config.toml
n_layer = 12
n_experts = 32
experts_per_token = 2
d_expert = 80
d_shared_expert = 384
moe_layers = [2, 3, 4, 5, 6, 7, 8, 9, 10, 11]
routed_scale = 4.0
balance_bias = true
lr = 0.00167
beta1 = 0.93
train_tokens = 426100000
steps = 3088
dataset = "wikipedia_en"
Below are experts of layer 4 (counted from 0) of a mixture-of-experts language model. Rows are named down (a neuron's output weights, with its number) and show model dimensions 80-159. Each number is 500 + 50 x the weight over its row's rms, rounded and kept within 0 to 999. Numbers have three digits each.
Before each expert's rows: a language model's description of what the expert responds to. This comes from a sample of Wikipedia text that the model never trained on.

# expert 4
Conjunctions and linking prepositions. Coordinating conjunctions and prepositions that introduce a following noun phrase or list item, such as and, or, with, including, such as.
down1:481445532425468507495584535373467518535448460542524521475392493482548547583575448636488486576482522586502413428420517484514575568443489509528532490528496524450507470536539532527504437522426547538404481513570494458540539559416579553534608499
down2:499576469547508532506454477405493630517508460440472644582531507588509506486510607482512618452423520541539501493542556478437566468486522481465456476503488541530593453595514464508381484421569604472599524477408414509406597499487486502525455387
down3:481537431534462460540452501473567517511574405481512465580506489433514478413514493463380541397459479595423562454463475593459472490524505479547442490531457577522454507491482479512487491528434393502529535477614580514449557586455406576431555390
down4:491529542524438497534527590537458461529507530443515522571525502576524458574428525456476492491554472499469487530567507473392472520468427487484476520545576555556509533505459518431420477405459500508461532549550534515520459399420576508487523472
down5:511517507491463499543446495488524602521379446471485545457563474552451556492404486435415501570491546459408608422516474538586484495496425529473436598530470512345602519542456624449499509552568529584490537453498456430491493466478533537443454520
down6:556505448603489409517462534513421477524471457473729486546548419528524485495513614508523504460508436445518486505410517526493379563481495519482495473477539392473428500583518504484510513401547520489439526452475541415531569432485490613430541488
down7:521460436486482508523483481581578548519565481483547539484524519481536574446452444476544503425525524436474511466497515464427561542503509614526475418502520511471477480525364523544512488485510458443506514564603522576542474441589569467455553585
down8:460474467493540505479459478592545429554522496481455618489496506472590525408505448453598547500534598510446524561504481510516555381536413623501536477558423539604519499463480525572454419475502490522504457636500443521586452492541426467549466534

# expert 2
Passive participles and predicate nouns. Past participles after was/were/been, such as recorded, written, born, held, plus nouns like place, years, election, season.
down2:566379610459453479518544417510443501483511527484471478553582601520491504547525467526558530551487482532547541443504556421557489503593481465481460473563476447545515550531473556552433530440496495420443480494591541569494544499550584508509548548
down3:533537432548505500473488606494476591547506477544438458468511522373524481537542517446609507478556495493528589581466571479548536497644507508513492511489443538508547497487500501538510499501484551481478508599452504490527412563463542538608499403
down4:471456408566582463592537482419528402567526473461499517605561388477482501567530494595536456530481518566506456498565581517564467436547397535516482547498421433459400502470560556497543522512422492433475534439421511504464465487518457545537480453
down5:457458452556513565536530501463526419513445549494542542505537473421429562479519393506463574475528477629498519523512562430516546446537539479487516481489554433515393548453427523457443453324511433458444508540452604548458531489470449585570455500
down6:473521450478439459545465489558526571434488573446542525557544475527450468504470464474423434457491541518522498401481535433497536500448500455463556562431435524499560474363468515432503411532585386527569520538491514502420429454404391510536489564
down7:480452519456459554489453581534596450597543481516583560508497560488464469489442465480571513479617464583538546586508550571458404456508458457498561429484515505447511495505473440454517542489472501599598448554446510506382524507488520489532445435
down8:495577585549522461574506487524529495527408510535449467442483482564508451484481515548467517536502553407432481422508428617479529535474487586554518459536500520420457478490524476498546483443539412523473509497559523550463455569515632498529484520
down9:571575473524504565572517542529562489566453522584480469560472537493476519522458486527539496458579363484470489513580400497544473500516542509491492507520486520500459546534465593496500495471456544537454524531459506455420457337456510488504517521

# expert 31
Infobox field labels. Labels and punctuation in infobox-style "- Field: value" lines, such as Preceded by, Succeeded by, Relatives, County, and signs such as =, /, •.
down1:488506573540463502517500518461534467468483556421474465493442534504505483559558501558490469526522526547514504525460527494473468470560516521480508475565500535549470405564398496480475480521534445526528547543479523536468460549480408544494489428
down2:492536476438479533500546557461501447451452490507411468521539493591597546570437511517571526502478505481498475617497513478467553448458500491483499449538590379524512572469555567554499440523527505603457507510500549474564592582454439567500510436
down3:479489484508527475645487550543449474574490448560490446423597448521587472425479491538527555523484508496485461542486405488583424416512553413497552542543563492378540513565454548535464490508502460494543505565550424454534531493571398499471480555
down4:453390522486526586553517535517479523398498405475589563498422552533488498486506563617474468596492522442544473454482429435545424476534501472494501511479530525541528490445562530569458494500477380531471519522494547522388468496513447560421565489
down5:485544520507499420453513515497432514538498469537523464434474550434390539519454499454425457450515537445500508465561428436474459476567541412406506478480575415444443589510491530476492570426533553522563424609486455440478547539489531497562511518
down6:404498606451512446574507544634458572457516491529516517467536518500492534472495501524563433501447602533554451459559526561469540522513529490461535524461482511518488496472539511424522570491464515476543341493588482485528517522503425527495548539
down7:457516461475510552465508559565561483538494499443486483407472510514520440582488457424523570435526541496507524550474477524566506509485459492481567491436469583479505483494495543482555544554480463486490531443474540468408407506504574465549529548
down8:437522486458485495493481512504366440431486586412401476541421484619448491437551535560595438444477455450516462544539502520656512441517464408501566557428454486430466440498540443502568516517488472496399621489489508554463483489540573486387485583

# expert 12
Decimal points, number digits. Decimal points and following digits in statistics tables, percentages and measurements, such as +11.4, 17.47%, 13.66%, plus signs and dashes.
down1:582412406424448526425478569497425502475451533569545527481465568435563477484516543571548458463581521534470526550548517517532558608467507486519520414423528465448533527552570539530421497499570508527460456443456521542476414447483401442505437540
down2:535447557603503463539582526471443508501433500489413493476465514450526519397433494492539429597552464556478468473472451562511515458506485570489490567548480475529379503511417495493496467461538396520475490554503513549475519557533459552522590630
down3:448446412438509558357447521549483541543421477578521501459499527453466535495529588529499455479515504475486594483473433508576533615428541494505377521513511531492491496421516533420439503470506560511568563510571495498528491546463494407540478443
down4:459517487493550443414401498494581507424595426481453554610603463436543533508529459542482492419442441577499549523435532452483568488523540490577436483599532454473446435488548483508462527486515499508503449593443493500457577520540438476512489491
down5:518469459609489473436529517501611481472530478443529558481502513541525494426484450473512561448408427600470563420508516562482511487549416507473559552410496621447478435529574456488539431406487563551475475466524518414447528465578430546442521521
down6:503558592429475520506441433482464506532494524403488479424562519463548489506532541554517565531461432516478550545453496483448496554496618506449529448446470416535578552602533509464606471523454438452513466507535522576448439525492487501502557503
down7:509484505531460600449492477521508497505531468509528480413532523502543382506484479504536489504608509425557574492408532490558484551474549470462512515454515526468515536408509493505495413500545519418491554623505488517466544464518390433528519532
down8:480579460491574468446470404494514522532546446443537519486542420538566514495441402559519536534581493528446443486553559463524502472530536488566530509567607505465506547548511513468633512454459496536461541461475374494495474486406503454469492441

# expert 23
Mid-word fragments. Short word-interior pieces inside rare or long words, often after un- or a hyphen, such as un-al-leviated, un-id-os, anarch-ist.
down0:520415392524294597468456599557437540522497479571549507567428429509500450457419512536441549579566610579512449458541522548631445490495471555510552543486461522483519490574534353487447528559543448544540553495555460499553574480524491486452487462
down1:419533432491468515504505455510434519476415497504534449558414479550463442442491468519450590427485463524514457516467587536555502491516537549480539582495478541450429484488500468468550445450522508547537552450529504431438528558492557492461468470
down2:525466520461471548489509510511560501419504391423406498552454549462473443497485505423453488546474571540548501493433409538417594484450495558548515481479589466562437512517470517622507470535504436503451572562486504429461539528490476484421597542
down3:528440424595462442633562524545457484476510481378450514479455599615492534510527454489554451441519494582554551444388469460550562509490528458518543468570575479641468431453529550520546495559520440458520472498431490479474461520510497456534568488
down4:526558510453523557486514559474564493610496532513478466531558609483465483477436437470525497532410533566446481521506562516493508544453480526407459511431529495502484433530469509461571562440461524507470524441534508575452486482681465540475530450
down5:474533516484494428494470497467469505442494562345557561384498485491601576501538495512505555499527438461507504529548465493594421470454532457470450531570566557468487491516484601536594521508388441461511476451468494457419548562501530483516449442
down6:538500431541459518514559530423452408371485500445500411468460488499459575576501545497493602548469500505532401503417409491494512565586444461507471527489580549458426482399449495539600456632500437553522403501482535463578491614499535519507582483
down7:391389470579500477510426528576536611493412525506510487503469460499527487482542530503559553576438548400541472426438467554542501444610455453569486504490487429458514437515533499450487543530593544556580520434483527497451502598568488532450436418

# expert 27
Table pipes and collaboration. Table row pipes and list hyphens at line starts, plus collaboration words like together, along, co-, worked, as well as.
down0:513470498428540535388487538479459439498386509576469481528487466475542400575528454503530501488473543493457486459439526545541437546516468589522481502444479524499474584464571486571542471501486570637466487479481519499490549523499498544421544444
down1:521374511540473466559464536503432514488448477521545498560475564499512453503508515534566492576426543532474544480454471514560447514492431494468594499431544557467525427572544428511440516531425384514491438549431525522558468476512513437445594506
down2:531526584505508533474484434501500487561474548496549504486533512440471459454429423475472575428501580580478425425385497551521500593581460572540457540487479474529510518418518567535457552535430534482516561535373482572528478446468491457443566435
down3:486457586434502476484538590453435507403510463584508525535551477453527491643422555452471576499565519533489531513428510397504491511502514543482354444494468529557453526533528464492450501518531482581372495485419564443470556578530470539399467452
down4:503558563470508555558510489510421428515500438429482528452460553468388498476421568556558506600562445561565492514605420615502521482530518462510503594566483432532531518519504501489547516548540556501485441561518526394531400486513572420466539510
down5:515500518422428430525492464507560515553463514470466452485456524404537473534575433504514499550546464532545442415482492504455515521508470502554544562503510513488503493473501476499577431422481532526505437502586423510515533401494523427590472553
down6:588551444491424458537497558478506495542420549473520544492439463590483495526502449429399528434435482562477543500567507523510536517500446459475452491438459497481477434496495553588464576484492526458501474516437515453566510490473544482476504469
down7:606521552498478456502500415563449467563494573479462456443444544500493474449520539528537542519471504381481456472545543456521467520517492467460569507515511497536525498550445458516470520438531567474517548467510604416509499449515545520494460522

# expert 15
Table and sports terms. Label words in sports and election tables and lists, such as points, Best, Report, Singles, indicate in race-result keys, and units like kg.
down2:469538542449567564505448505519452497494433421556504481479487549469478522521574577532497465486519503473597432497540481479621421550514522506574421600404538508502533567488509525474546510453418530527513520587542530497561541522508414399500513467
down3:556490487571424415476479470490509466536510520555510422622401510497440464523491531488464490575458573412493495451544483429510625505477535477487481520516582446507466478526485451470482454532472559443488435476478496562419496490447534576554449497
down4:570566461492452435473480479530508473471518440443515540476514549495469486502521558509527456401522541555352588455554482497450519419502541626563600490549488498564511567494422518575539525595470471534605449498526549550529511528460370526429465539
down5:575449585444545502505488587402532483519453532516442452598522506520401468553483464546479503562493387480528447499489508537561532501506469642586384541552502578433477545507536412462462455515530577488484556544449486540478551543517497517493482515
down6:488399464552503497441521545501533514472473412405444590421473557475511524460522513570555509568545462603489497520552491532451523518514521527617536454497527439484506490538510548515532544466469492476435466470521445537555434526541489558522452552
down7:508500435557412558480543485554510512556468508526538520583513520396476475544532509485441523476432477492501601503567451484441496524386495502479477438484469513379410541437481505389403434671503470531465495534503487601513531490519451494485446397
down8:544507522562425480575439495585478539540512539398459498468607564601443599480482509511470423517498495493483504432507467540542448509458564505529353522520406481452524519417511451471402493465515596574513561527465501540489496451527495452449447476
down9:446548476509543524568604490482528421606569473420526429482545577566408519547572510522489551605486527467459480581506421541568471540464445447559415469467464545475446542491419486553453533460545556559534491527528557457546459541319429520530410406

# expert 6
Clause connectives. Conjunctions, relative pronouns and discourse words starting a new clause after a comma or period, such as that, which, but, though, therefore.
down1:580462545497507512431438438594471463588469477534469563514516589459577622490500511528566492546541560548573528497417479547541487426561577429521505512523498522641460512519518515479493477483486552490400504526452423479456536470491513508483469584
down2:408504523476532580529512423518417505559532470574494470384474481589525544533533524611477487464455535439500506476448421431464512505530535520494610497474468576502521390469445447449564569488431441431511407524434559495521466616476514493463560516
down3:544553371455549526539519520558487493508516488408473546513511498414392583383555541487433461448475497492524530491424452499503495547555599476434510513564421499456534547496497476484467486473537433472484507531470518558396550550491457550437442551
down4:523433432451485540490464421442514447385434446551506477594466484510582584439488553490500593501598540510482542474528575495492568479482529534522547497427493516454474517490411483373523517449502454508557457483532571495598489442499534567623488532
down5:422456552517430446439579501491580527625466493523589534452502486438471495583519469491520450540550524586401499607431490508472466474464463526526504540530391505592507520545556506453486535480509492510583583500461546469483520554495551456480420525
down6:459532466565466454496410495544566548575411506534534534499566523493471471470501515469467467511492569404436591449466497568571476535478527537558494562500556521454472562474561515468514436661607509495533540478508504488432446380514505511477518507
down7:489445553561498573395527408437596418563517538470469494454525522487393511533567596472467506503373550434521477516503515513462379487385444563531519553501548425575509518546517550467490541575523516566535454480457544553555505469481513507486550454
down8:462510461494510447403492442489512488478462417552483509574533629637612527495551542466441470511583430495459552380504548531583501499512511579565552580459490471440508492539406535455467496457473468472485366482510432435495454479519392568442590644

# expert 0
Mid-word subword pieces. Inner fragments of longer words, such as -ign, -uc, -ion, -lect in Reflecting, romantically, lactose, and foreign names.
down0:478448501491511419588418562390431590475437608477516435477503544409521488534529459472512410500530479539538472516548442492476532491479479531450549476523526490526503497454528513540490446542592534549438540433538479475578555530424554405439627516
down1:437424445467497466462501498474472489472516532455510441583456528533572489493593360550544535502550385485484571448444492443427446562531469546409561458499602481540462515479551570412461540372427529543508479463466533517495590452443458546536534548
down2:444552551469474389436408594624443455549398467468442448414411477560428545525609487480556507430453582500527574394448462491481451468534505506552489532498497433483505512562446533505521498510540423489518569481574569527516469578556573479511553470
down3:489514448517517517521589548573586514505529463566542555531453522438503425398409509516449525505506444613474506531423501537458511415458447429351439499443496498420532459519482532424508497477590500488524507483375545492505493529449529589472503599
down4:497498530472409498481539558496473451518493442535465532497457463538516444484464461501588402538555505397496450467539531522479596549450490531539445499498494590506524518491502414418541490546477445459519508463496567450516444474613544485453476498
down5:434540472414498491512454500388504479528557455650513437435524459530488480434471506460399417439515542489527476492514565585480563615475552473488438488411522488489436412485392552617522554437430459482534479483504433475438452539470504488491478445
down6:552499496517482532463499485445456564464520592451467482411435490424478485472486472549496475429471500530566524431460473524546515483488392537472418538493469502423442534418482454473577430576552523452472529462476476543474504512469469533425530546
down7:524438509428464516618583567496500602416472401474480602431442540507444504438566581449612462442401504502531521450538471429496573492464513444496531450617547450549427478485436467541450444596553568492489513485508527469575482579473448548464488455

# expert 17
Foreign surname endings. Word-final pieces of foreign or uncommon surnames and taxon names, such as -ma, -ler, -roy, -ka, -ova, -idae, often in tables.
down1:556479556427457515517417407473549521481533513534491482519574499541490522597457486491577471474494536459480560464480574566440478516551435338455401519473458452469452493518517412523414522520505517477419549483538531563441522391514565460491423466
down2:533527523467428455436517499505507437498526540505534537559483427489589545502573499534509508427496536459547460488575522533499498551452464505498578501423422594396511482525538473518633494439425513525477495473507463617555411611479502450468493476
down3:421527391516467528465498441553491553515507593517500507440455497573505465483515405470532502513406585496499434545566500499462525503423540447619562461434443398494505435584556501556552521521471544511580552486491450501531437525516547522579478476
down4:516540495513615441429552497512559494439595453524471459477470527517487476548504523529557576406502477553424508563524563489459466556431524488570555502479559486518552620577568495494606495506461521489446497478501499431604526456437558500498584480
down5:568501515471620489498493497462464469472511513524495425587547467485573451419525558516528553432479530430522498561544557540496572512425540524543495500529507432596511526463500421469456489488490556500426512436478481469502503431448518459500557478
down6:493443424508551512523545475503511585528416417480432482502492560487477494495451538482480484564463525504490531498564537489556531422525497527454455454502522421518538467549491545491577435436433537550481549480441338517459452467464521395549552447
down7:523582467446431441505509516489456416511476496519536495475468481536536459500559541475436508503557568500553523535510497477455626474467531494534596498538434478431640587408514430467654499540452499529501419482506480432514452506438538502538556527
down8:401538519475422501481468469451516487608499564435542499445537404456489454404442532513454461468439601465533513484487414611538519520530488488527518504482459505451514494539526504449523546422441474521506423494529481465505433590514481416453473445

# expert 7
Digits inside numbers. Individual digits inside years and other numbers, especially the third digit of years like 2023 or 1992, plus century and present.
down1:497499556469577429577541561472472533521468624527490500473420444511472478485472424505430534454466408532576462526420490436453473479557520481444519423450472475542433454499571511494500545516426505522483514464498429444519512511557477469581587500
down2:554505495493476532473476495485494516505473450491555488516504548511524484587446479449551538549428443543518649520514473569485506418535404545538447493559434461536521503538557497512426530492399465500430507431502405579567486499517505550612471554
down3:482415479457502468525451479505555435531511525442526511456499564510515533550546444464515499396523540540495467492465534472508490550455537545501492498383426526501474487468511515623501541593481482600581535502425495486550543470456493525424501557
down4:494454521430408516480445559477529446512436532505602500466418474525507439503473528460609468552496511499470486535490446442483500588468529501530609561466466556585572484488485467465520525527454461503554537590446522494425470544469461524560500422
down5:552518551481531520492499588557476447515527481542510446528510540560431512495550364478602497552451512630446522475567469482533507503520514566496490601476539542434488502588525457490446461437540441505525522465582469492506488491568433486517518594
down6:460440504503585594542567421515460528489601513580499557517474455382498568440533500491452459470588438568464569462503509480551483527532581515525568510486487370413465489511569460538445471547543486458420513478496509477497417430541621465490551658
down7:572569378486478472479463515539592563508615433427518543412467539506475458494515581422495459555437473486459553469478535505468555491413529508467557518536398523397460502412388463565510432444555512484451557506494510536513484473558610467544526534
down8:420526497547619595543429509519416517498538604447483466488608507545482541409458423557448607544480477541489499448558473490542448443547454514495461490615445558509478491489515467451505510519574485413431525474501559475455411395512560515506516501

# expert 26
Line breaks ending paragraphs. Line breaks and sentence-final periods or closing quotes ending a paragraph, heading or list item, before a blank line or section heading.
down1:483476499422363454456479486468467452439532521585564488458449459529472478511546427569529515448451526444469501448504558475542507620512531350518407500440492472495531601447593574566468425375600565589497559502498510521497486529498561467467513443
down2:548474538623564525421477564535519476552558480515530528457448491572478552423478501487473492610446516509456415480486542459488418477486436443444481417542531455474530492441572495524506510502477549485549576524481472542552369525513518502461434567
down3:426504563395487491422497449494475452473566409529569495490482576505525448520483449458504514503458541515530499518509480519561543547549475408489551596551478514517517442439554513494551445395544556422617482455486422475468448508525395555461442499
down4:485553399492538489365494517610484454456526439466525505439520531396543555451505522501493471503467431473496463443448469450589474511584580402557521572505502634544540484505569552495499471477499555412419527451463477538513492535422517456439480566
down5:483507557409527466635492482507508520492487472543447489450547530532488497445470522462494468470495514492450474456440528465527476494542492592521489470560512476431439531515447593564462554527521495485536572512461443475520437468485537497467409420
down6:499491491564464462549453550488516420560531530439582506560509635552497451557537446459512541448520478502404489559417464507477551570445563517487554457498509592500466515402455423534527517513515462534503558523476493482557495487507438534444409496
down7:633531459476474544603435593492572480481472457446511455450427447457446538515522452506457485530526576506425507502498496551497452576443499499491453526472502564576504472497573519514524599498537563535510545537493534530528472505506513468463428438
down8:548519509422547507453392449464358472540446466568581505488516535516548455554470490560444634497492583581436526518493527518450459533452478616528440427524491519485596498475524529573527411516631567518468499487548512576422508518462481460547389412

# expert 9
Line breaks, headings. Newline tokens ending paragraphs, list items and section headings, plus == heading markers and infobox lines like Scientific classification.
down2:428474520461507462668548498512424500551471444502535479439421487497520522492401426499540465513486447506476486543520446492470483520497570535428421488542487447581422497494494432487476513461478469517524557473524371471542431527446490418517659450
down3:493501376536479503506530550433505503491549435555535554508501550457508555543533453517593493481576480527521565517501537515463532461504532519473488575579540503669503549523464518566461509559402449575489541550535542538417509542478552452489539539
down4:513484511517465475490476472520549545408588643486525552471544602524380534514530539538597436492630479511548552476463486587473520470439491576488495487523482455441547515490418513512553442479559535575489486559602517525554568524494498461528372503
down5:487474528548415505502504450512529495568369483486549511462474512626508521540580463501552510480535511506473540482623455517513540493537498435520520554465485538524503458461454506514511508629522454481476476452435405552500487578414502515481485410
down6:584552458491592471408427511568525564531571531447533487597470532531571560458539551329455513537549557514507480441583505559508534457462562400485517453545485540575528502509547570447494361528469513504492531391525477536430503562595496475478416479
down7:557638624508459432541513466483532497510571525448462498586524501490391500497542513517482603502549528504529508480536480515474439525550420543524433520450596565489564392455486405590511505574504455438498562481466458541490501458475483531453496460
down8:511536452492506493445418489486505476525488472544575495528431520487476451432586474523521495499586502574562543516481576526558482555474497526538486451505480456466554467462452541505648516435416521525451466561498480479595540455482524551566531583
down9:494433527625470545504497476494459442558505418437549464544460433510434535581462519493371515440418515568458449521483467526555502555517499409541531517495525493452494487474468517501415523480509449592573503499494483485503379459485419417511572509

# expert 21
Coordinate and measure digits. Digits and symbols inside geographic coordinates and infobox measurements, such as 20 before ″W, ″ marks, and garbled byte tokens.
down1:475473573451569465465525527434392462476472496512480631449499514527472444443487534629508515443400526521496548490477616469498518498479517562473539450481565506535477527516492562515519515473478538534508509492536409501468593407494557526509501542
down2:468481499459502496559477550528533463473568447514507473516503513482511528482537506542549576531466520500517447476506528500562529472528549546564542525517546426405533509444488485463456450459520521505504432504553544507417442586475446505461471447
down3:509464526507410542435491515471403484565569449598590545528597549444473407458400423488441491517491495575474541559488490502524529445476458478443535437511528499539429550525426470574529555503516509448457454517420611524531531609505444533575584479
down4:477507415430495566559483473522474529474524506511539455421505549524494476489543512513578437454456442620479481575552518498544475466489596454605566537499543567532467438526460522528502515457536511624505425504516523522552556471518523564504541518
down5:455477496625450412402415445478545482501447503550522544498563488528548435493490462498469425519554508386543428504540544511529436500508578490433532390540486499517523477502511484516437514469482568478507613515514524464486520553530569493459540482
down6:468478530517469502633453587492469474459483429420526522563492412452489597499546458458537473521512593487520587525562521482548532601437559606482454424497453551580581510478474477434501550515483494474468473435548554494569511586424518582460540466
down7:589526558553505530494458527529530535489490397537581447545537505472500458589519543468494480503493479589527539515508479460511441558552533438543565457517503463553471539435534532456621504510519573515510466469514470472630512421545460490463569499
down8:505561467583477492531524430434477521480469428488431496546477592528405547427645505523439508549465556426446529455609556506508530455529457531479495508580512497485545528467471479547541468454493485453484492523537531414432507457497394554480569562

# expert 10
Clause subjects and verbs. Finite verbs and subject pronouns in running prose, such as was, is, were, he, it, and clause openers like which, that, when.
down1:520535595453438482509530489471576533506544542492485501434494576561362489510515567511546521402499439402516533515500450496511467439547596361456509521529562390522559545514424503421474478512412507513488482436611378525547507489481523502456496417
down2:493491541462482530491485442470519590436412535493446550472601571450490458512494500549499509438496495409468539493472512505472544542521581475373445558557412468502552478513471529535449475513436492550589496528520418554551500562500446542436481394
down3:513502425505482522576516524423555451555554507516477566491547557487494520512402560477511506494562437620493479498491534515475558513481543490529495540522518501431532484616477568484490558446490539502486487529587485538515504507497449548516496451
down4:556498549491575536535508525463515536502500483489447510517412544477461470611425490511518507572454471478528581566470499543578496454496516483529520580513503478538460475501382438454491467606436450474497482468470489441543481470610480493418527482
down5:490494491502521466458562514422546545591458435481529568466533566413509435618518425467446457552457584422496512499548464569455548462504448441517481571536531607566569490419518451432525526508445550476401531460432466545517444445525514525548451485
down6:547497522353400531503443456519633472521450487485553467516537496548566477553499530624454445465485564443523447459490399525456447542469613497490539516553530558513451492494460562436483441492418424506482449491494558517471484567507511495461482513
down7:523482565546576508445488520473472485452515521500550532564547581607452454466435520534398473461525571459392494498543455512454503464417550455459516515600471472441563542598515453473509456550484489512483515482478530459490578556455448569522589583
down8:567537625467454510504565531443567492417528505543527598507523581460521515516529548581416468513491571509509533565503466476512571434431519491497571534459443463567595437502469550519491578490541443484549525525507529466489542563531465522508580422

# expert 3
Lowercase word onsets. Word-initial lowercase pieces starting technical terms in species, anatomy and chemistry text, such as s in sclerosis, visc, thread, plus hyphens.
down0:438484585460456528610522538546485536485484437453507540477462441462521553485573375503530442521530474422533429507594533453569558506492514512489479451510535423355548500556576486489498441413443473543472566413480492594623523455516399406507516532
down1:458460487438467505534339544462542500432573539470521538606465420478494451475481489624455531542476524525513460535572438514488508437457491439567458556466516585541483497487432467476512499590478504533467506547586344467447484476589498532537440515
down2:457420449520510486579543546561518490526512545448522554507553535536439544482471562540443504534523600598512487497518508463565513499506439456539600496440457541586509511548498471516514443472502440463514521520437457452545527486517495553488489506
down3:400499568462454511552480523482524479538495513511446537505462484476553462430540439411514493523556533611565574554441532542505487359562447578492581495539444531403524505543425452435555451452529563469472545533562610501445462505493476450448515541
down4:473407506431553547575470454530476493515423498458447618552483437478542459489481369453488551500492597467473512532307476510476464587549508564515571380515583516536462545462565398526485494500474480526482486491480526607517551425507441550505479516
down5:507471588467447486474497476453437509417362487600480440521459489455485547451452553591487533484334498466540518567474579451458465500474437464446435540518463491537462458552482463435491479550539612536490534516588504573490447546521496505537469400
down6:483507486511429503500561487428517533502493482463446515382591525548500493509495541464490581566488497502474535486501532560511478572531485547502561499572440538436563526492526507480548581404471520536519464487573488521566458571419458500517416453
down7:536493520462425520432516447479489484506484524428443484567404399472458506470531527419437555461474534421503642492523491561537473543420524483471518487516491580476439461443484441562534507456473463497464400540529438484524528539486448517518460495

# expert 8
Institutions and acronyms. Nouns for organizations and groups, and capital-letter acronym pieces, such as League, government, school, church, US, SS, EDF.
down1:551560413483537533536485461545557554454510515562536614512450534543475552538502513485547469562501486496522368517593416468402466481543542416513520507498497500453549575618541479442519559472399520504555496451421483545490561480524558563549427501
down2:543533469584472616532456480521494568475490498527394525492509520429486495486505492485527478581510568480420484372513542527492459529598497646583464598519462410570371566454555570572523517473525446530483458514501420483498513563451436525448478548
down3:523493563510473472523523511541507417513541530535569532614518520506433415587456430493569462485478510493571529505506480526582477495500480439481424550527549413535499465514484493508513471566491559523554587467400411448490513520506551569467557545
down4:511533607616494466499429449511463541442472594432546477491470522443544522482410614529596583438468521503551513517525491495576427542586522537543537556507530483408384513539525505498433435442566416513569491441503545515511487596544500564426515426
down5:563414516501523465423485452550590517505518423499529556519519418494551521677525547541421533576597519495494529468534454523516571490478612588492487500550540391535567523472530563527389604456430607522467424663570484484531603477492438491483498506
down6:525508512511494542476509516504607456472520562504440528532485518441539491530496529536456451533489484451482491402586474564522419515414551525515467510427506429440523443487578532469467559503481589452500429491460529615529310511514510492613576499
down7:529497391501611663423480551549477525557530497475492532423546512459512516487547525492420489557591494579455536544505526563471386566507542395545640526526451483511506517553477475504559521524502508502506465517450551461451508556456534451500545573
down8:486533561492536497486469522463540505467528564559475498542533482485421540498522513441569451442615501493511516523533544465494548414556478521451510602507528579504454428505474557493421485440512525512496496506514540482507538504527512472575502563